config.yaml
num_hidden_layers: 9
d_expert: 32
router_score: "sigmoid"
balance_loss: 0.0047
init_std_router: 0.0097
lr_router: 0.000329
vocab_size: 4096
optimizer: "soap_variant"
max_seq_len: 256
Below are experts of layer 4 (counted from 0) of a mixture-of-experts language model. Rows are named router (the router's row for the expert), up (a neuron's input weights, with its number) and show model dimensions 0-255. Each number is 500 + 40 x the weight over its row's rms, rounded and kept within 0 to 999. Numbers have three digits each.
Before each expert's rows: "comes after" lists some tokens at least twice as common just before its tokens as in all text; "mostly gets" lists some tokens that are sent to it at least half of the time. This comes from a sample of Wikipedia text that the model never trained on. Tokens count by the router's weight.

# expert 80
comes after: "20", "19", " ", "–", "18", " F"
mostly gets: "aly", " project", "91", " Jr", "ope", " old"
router:494525414457495447485419492573567499459434436477453488461512483492559444522545559557456540492545435498484473493469504438533495561462524492509508555547508570473411479529492538477530546464495579513517533533473570460453498458485501519478481495480490506556531499513477469459539533549592479554502548447518517556464463442540550517544488472539550480479467484499465526434519503501393497522506530490563442526481543529516507505574529517496561500484422536497460425542530572493464533424506530509439462540513545576512520538496482483483489468484426561545502433512534518500475473485457448498572423520469567462464544510467520480494493527536492487539504451486530473460512531491541444485597420533511564515424468437446554520510490436509501561494504553435429558444482498548503501519539484
up0:479549507499581457458508525481482453483502487539508432499516461571529465511518482563472531487533469523517538541460491458560531543442533454402501548456493458497501519462505437458536592502457526442532474468417560465481482473479496474523529475478470453541479574446607501545415480492410499501455477519509477467482544509512455513527528531520515542511460515458417450542487465505456505515490462476537444518508468554502452453511471520479540576463510508437526499439488495501497509472480440513481541498486568544556489468556512603527423508426471525524489436506488523516495498499532511470585512501480565532521503531477532498450461472461494513527521419504575446547561495473530482392527466472514526559619414530550499493530491511450457579452528469413467585475491513473501503508457524

# expert 79
comes after: " S", "S", " s", "s", " the", "'s"
mostly gets: " st", " dec", " act", " app", " list", " sign"
router:469549482489521520483550513567477576457511512501505448545502467492464478450530466563410488514457535570451452496498510545514504537464537485576532446566477505468511505565630565506517466519441498520558485495569410496547436470452525497553493476540474485519539533477479556486456490457527564475538534482502495543491548512495560466508512581557499552552541507425462558535516521487509442529449495497558474560520476559475462475511558557485515489493513521479525493486446484500511555523533528531497549453476507535456520483536428453552520554596405505475537473485409461468502475466422476466495461464516474429501544393505527499489499460483495505517493491484500569511541503404500469549552531483447466462476486524520478529496463496548466589443455512512523469536493432514544557543441412
up0:470538578577508502541526561506523534536531488509501570485540413482448412536513550437443475568548558562501454466518495552460492543517585505527554509467512505455494471428502511447461474489439494469503426443549469485433512481461475531519581507505489487521464529488454466512451497420487515504494423495472526490497515566497505475486493516438528525469430473469555430486563562547485492491547508553493485514477501556521477532483515483472537396470521518487477533432500476547412495520511560515560444509519558526560500537508481505515528511463565508573455536505484473518514429526461549442570492539564499470476610491465544556518508532522557467443521517496483578514415491488530536564454470442493531515484500461561543517506473440487513525521473486490491565413471508425469436459477541

# expert 127
comes after: "-", ",", ".", ")", " is", " was"
mostly gets: " which", " also", " while", " where", " that", " well"
router:490507473516492428526511490539439475456513500425494513468478510478507491439564514538487500551443526606504511475488515513488493542470532448491456488512407506451437502458472494547533508475472556495474426442508504449522433461503525483497486534510464478610460463506470532532566497469505492557551491474577493510512490475516478475483511488498531486558580415474514535531553544476472492506501482538409483545403454560477488512516449516502524548470468557551517495461449553499516545509485509526452441459468446479412477448496515497528458549588496550575499550534538581502489499502515550509549538556523528378540495463534430537531456534537441476505542525523509482529530510519496445574472511483496469491521444456501527467433429438514483539498570541438483568589537443561574489539472460
up0:549554475484496476507517440449430555439547500475554493572428472472530443486433547551571529496453508563495509532512507508483529542527488481492487532545470510511442551468585544541425507536549470440475523483533521551498433490495517420517539531480517459558405497563524547513496512457548504508498496472503445502484426482469487461482442539492490506536490431491451501457511457458416488457539552422507521493462472448542472552496554582508501531554480471465517486449494581502478589550465436444569457481535493505499517466447522479528457547492507508551526469557531546501404466442518521485475472520482611416487503558456588513517437473536554485444504467480450448515505587510460417454510553459521575493537454519487483542445477518492540490512471517469468517522502490529514488499480459

# expert 109
comes after: " the", " and", " to", " de", " The", " a"
mostly gets: " b", " st", " r", " cl", " pl", " Bl"
router:554494447457467514578490484530538466508502543500477523532474521519533463467550538593492513521561419507475490442552576486574516611450487486473527498549552532509484411490606516513552555443512523500523503515491469471477471460451514540540503450487381522490394551551500546445503491502449468487520540440452505504517533478543455514499462503510513481492525467527423507526474492528485502503458410479425541574511451422479491546581456445443515448454492467477510529539508490524494503539452511509543490467477506559534541531492509540510446561502492550513457485455543540516531436438479532460570508465481512456484461509486452483479466444557454500509446569486573453540555531431468519615511543497489497543459510516466582439455510481533546460530508459486507518563492473459515511477533520
up0:488505481578431450463527492503525479517457460498523528490461513472545470471498427543463455513451492485559501442527491479522548490442532459537493553470446479480546457470498526516487447469483464557530540503496469493518550443524571508430571453446495523469530550443585480505505498551496496439529542442423485570492553519487481459500563533479511462510539526581467518495471546555468511542558474501416474556487509515492471530598523488505472546530436483537553537503486501485507501487487521429515463509509473475452424551449592444512538500486470538451497509525484491448477429543533614428483470533479486459538522506444528546499500545591518545466527474505466521537462591451508484558521592485398500470461537409473493487466583489506531463485530475491481523525520547426465439576468482

# expert 36
comes after: " H", " A", "20", " J", " F", " G"
mostly gets: " All", " Cor", " Gold", "ockey", " And", " Def"
router:483530502493538492460515519484498531455529503498512460518510528500452493554459563495492443504473454544495456511530531469486481547496514497458519510506527479443498519619504555490497595431519561580471532529467515493445395443559425490469544545538462457523466550576502502529488564480492495477442525463599532482461482489541458498518510473484492514540517512472398532540516550461484518549501474519500489542513454484483480478595498515431470524537497479382519541513478516560528471566517389483538522496494532562481618522513482489472440533507543569550500445482533499503495493501454478468517491538509503477554513519516484491504457492432455537506453528461490477582621535514524471468592530477473532565517512502520523549469467446452497598555500535539489537483524475541605521544444471
up0:478468458600463547450559510548467469447515585552432451450506473508483494518485493531438514466507513497482554591496491469460545564461535523503497548470529470495488416493485474504512557439484456515524512472507469509491467491497456500438466506449436408480449507497440510553504503471549516446457521484523521477457483520551515512490521421488516509490522535494419539452548566484463575473439487454470479437528498525490524456507511544495585539522496502497564465505464503442476537513545462490436476476553489562499511520500564515493481506485463561467533488557486473490464450450506480499520478536478522505440504583452544502459542488518461477493517568479526418523535544462466505449587514440386531533518477481430564602398489516462522503508431474399492470467502383531468495544500536

# expert 41
comes after: "20", "19", "–", "18", " the", "00"
mostly gets: " years", " final", " km", " year", " first", " million"
router:449513543489498424495498475506576514414498469491485476496495518543520421464520549548575493483444471504534465526468479445517445511473480482516580493497549551428450528545504535463536515436514574475481545472526482412537418596480526529532432454506536506568513475555478450448500547499534422435544514454551529564517505477479513529503477441498504562522528509512491482461562410501518528460486564511557478516485448461495538459568528534556550451531517527529571522521502594515460475510490490525482492541556513566514495547532538500504497458459516568497449542571485495475466554525488524532581441471444498482436557467410455515474544544517510549495505360530615486480509547500504473483513515491427531482486479453481449520481545468534553498484450520469494501438525507507534484497509486
up0:447473508556514430457471535491480486460498443460473501501550452501467465461461484500563483462534483526501474511445473480462550486400542525537546554495515502470574488461580485501456497456413582544490494488463552451568569508430562502537510526523520499508515471516543557486439461542511514468484529471506450495448470558492505445583568498398478484517534479488516430524472543504471510469422595527441533431537464491490529497530499539459548500454499544488492446529424497580532479506447461547405475518520530524423477454546508523558498512414540457500494549459483516474478481539445557493438501516470432537507460456512462559428539482519465423475578445565554551457555451535471502519471477542517505441482484542537499516515474476482535566483572493456469495486489481564500498487519463

# expert 50
comes after: " T", " t", ",", "T", " I", " that"
mostly gets: " \"", " he", " had", " they", " has", " we"
router:469553420509500503554428464560568556453560518459512488452563484454468436505473551498468422429508530537471494445531534521482534510490459495463504525552445456384574466433537542488462504445519487547509499466489492460481464559489483532535489484556475473489493507479472534474487497479470506546571485455503519438504456492474561470464550514445500419529478507460479549557545498450496501504491468507540498530498474512419515541587532509587520436507447449524494481487421543463503571553500501500539513493450462528468476519511426440570507569504530517526533519502432548452459520514458565574509478456471444500547477496509460554562561481477505469460539526504525538481466512481492502534487528522370535528475496499520535468562444558464461514445480501480478528524479523466548569578381500
up0:473493461545579555563527508537539485489505485546412435458543434452526482462486480552508537557474468503492557469432574481476476540405451531526504481465495454448523471483536518438474599507550574552445482522519530524521507518511488438478505504569489506484500490520499498493540423479510458520533492473467512449562446549491541547506501502478509553497531485486534516497523506487462537511462582517513452531536560483476481456540523469429542491500459465534455447481504536448514555497519537495465556516411524521466510620530549457526511524520522549500533479520483527473404434600529536511484463435542480464482433474562516469480550534546505479533509487523563593504632437530511492524485518560406513486509415485491479427531472536461514462532511472500477474507473513446467445496441535

# expert 10
comes after: " ", " in", " (", " Ch", " from", " ch"
mostly gets: "ject", " Succeeded", " Coordinates", "ampions", "ced", " elected"
router:494474474496473451500467511641525450473512554546522494498507504512491464447506539550487512546542484484503533490409522502497536522453548524508506516474511520447514428532515580495486572530519585575493455445520516372536551531522511519546510488490530526480497541577508492515519501473509519477532577469496442542441532503530576527521534542520585491581518436437486539483517480510499501502523526547404453517526477438486491423500483511464575527437593520456506587494544515446498551482548488499481482576489493501550539563511527488516475568530479514568538577496429508546447580537510464544513475486531531449480489496527450521541508525522471504456488503487563468448443493458573502574468500476495490500426527521475514486478492473596515561527500453500532476532479596484580514500552511
up0:513479555506482515526515570530525498562530520543534523487524479485497467438577546527474459452501488506506502435446468531580493506506506482481499552482508519430495507513562488488484502487487539515549497448507425467591496514433553451539550555503573528466464538422513481530545481430472562499449552522483521535469513402529479456498479590458551515469504490440518452508477435413483469496521437532509500449529545547517530421456496515490516499432491493497475517478554517533512442461553467486518467517410511512504510532540514460506532508541512519502544384542496540561528497484514542430508574536458562442531542571531511523490509417435437542445469522481526421548467505516556495415546499448538506439495488528496507544401559460588508553514534501494494521513530392541538487493488487

# expert 110
comes after: " ", "\n", " R", " |\n", ")\n", "R"
mostly gets: "|---|---|---|\n", " Coordinates", "-", "10", "fess", "|---|---|---|---|---|\n"
router:492494533510479554576492572528564550441516552549507497531511497479497465445487453473495536488476494570515504531525526505551510515503518552482494526525469477508473416483616559503461492424542476509528480503522469467525487512480521511541478469449509544459488533556491499539500505523498435501481498427529475524528545513549558449512463474450543521528488562452499467519526534452521531526474449595461453545492524510447406464529488482477510495467529493550524504554568578586439550495454478528513568480450514542512484526550566470480499519547522528569585475523536444518547468495462486501515473467518490494428516540502444569510523413570405562482439567542487501505527515542527437541559502483482442525522569447488542433543521498522455551497502457604610548501506594507502536558507484
up0:409464476474487524422508488568474534447462500486511492539522447547540436476482488510526499571560498455580492461546471497516556550484511496371523491445518499482459470548490546525437540440517462514514457501415523492519467452495542468517491494507458485534457497574509520461516473482480467471495517485463448494490498503561491532528497449549522459515520525458540470491453527458568484498369519559565559424516560466485545437546452490553513433525566589445514465518534598501544524537505509519484492497550559519515473584480564539480531533513500491582468526517476505555521451462470483528524496518492413478521512446521460521440527440572455495497462514481434432468508422542482518466458472535442476515482467443485571447470509468444425523497529453528550484450539495525483483520541558

# expert 48
comes after: "20", "19", "18", "u", "p", "ab"
mostly gets: "82", "ya", "ado", "02", "03", "ada"
router:478505522531433405562507554498495496499516449474522486481507525469504439502534528477484472451480548511497487502454497495526453567492475487495592558584456463477515546507473528448519444496413528555470454447528539432518486524458539512480490516540503498533521543520465449430506467516548410509516515519573573505531520480556507477476486481495517524556557438487461503490511483556507513474493587580531588441527506528525461588539560519551541548472437499497518489557483505453484612545471524489452511488565508538504546509508556443428516500544534551483520460544480478464468466475491501592492536468416533430417553486515483499512438527520491487486505424518551408458514580467550482383544495463475535457491510450453459513495468542487490516489495530492470505501460500557573449466511442
up0:467503500570468527477549459477546490499471551432450484537499514497545528456554406510489463507517545535489461503470517400469518532448487484525582518415416537511490434497447532544429500476395497556493420449541595388533457498459430503539577572502533524476466531462466468460489440516482503411507521472491502450536452477563527577460500478542478513558503542494472499486560536504478562551514494535479499442501561491491527557532468508489532538493373483445468460476529431499539522512498468493534470481479514499479489583550452417548419493447528463519535497487530468496505494449549516478484501466422474551473518517472522432532416518478583523506525525477515472533495523496527461431500547519491475551474479419460488452471474481547523491478473502472540496503453476515536507494486495

# expert 100
comes after: " |", "|", ",", ";", ":", " in"
mostly gets: " ", " −", " %", " Yes", "|---|---|---|---", " Votes"
router:449542472559485445513483500520541587519511443533501432395484501422569526563490505545474503436559449478479490465521597511512560616536557459477512526539449439458497505551587481538445554438516506480566463507519502464489469526505495513511546501544517549460457536483499482582497418542501479599504572424511445549560522458501525471511530473506495558483495461499447494501464513495485461531478485540475521488465511558462513507533434514530529535432520581572499539542534522503474505560555487484494499502515438521487479558494475535499458549532514519517498417459562516459486524525471511530491489434488546460545587460543517474518476537527538535487421511465473532511507512473530557518540495455465595508451518471373476500544506525527469512384452497500506498547495529505496518524509472
up0:501509470510507473477477574555515464523547465506495474435573522486454474554493519496496518497482454536493448454522509522520547445477488448544537515523459472485520466562457509477537557429465528529452459542502485515528460477492482533506518433518446522490453533527573558536452484482445507481443515452507542521485551544573469466446487487474529530481507394507448487504463551508532478524515478563548508498409466544594501433521507471539539506478535530528462519575458550556544473495459531426450507507547506516485439534480558509540573513544514486485548523437510418501543563529481452533433542608485569479523568463468451479396543418538448519517512470503483524485496493489499625539518532483480540484473478513475497431468569461561531479434485572531548499535420526468549452496525461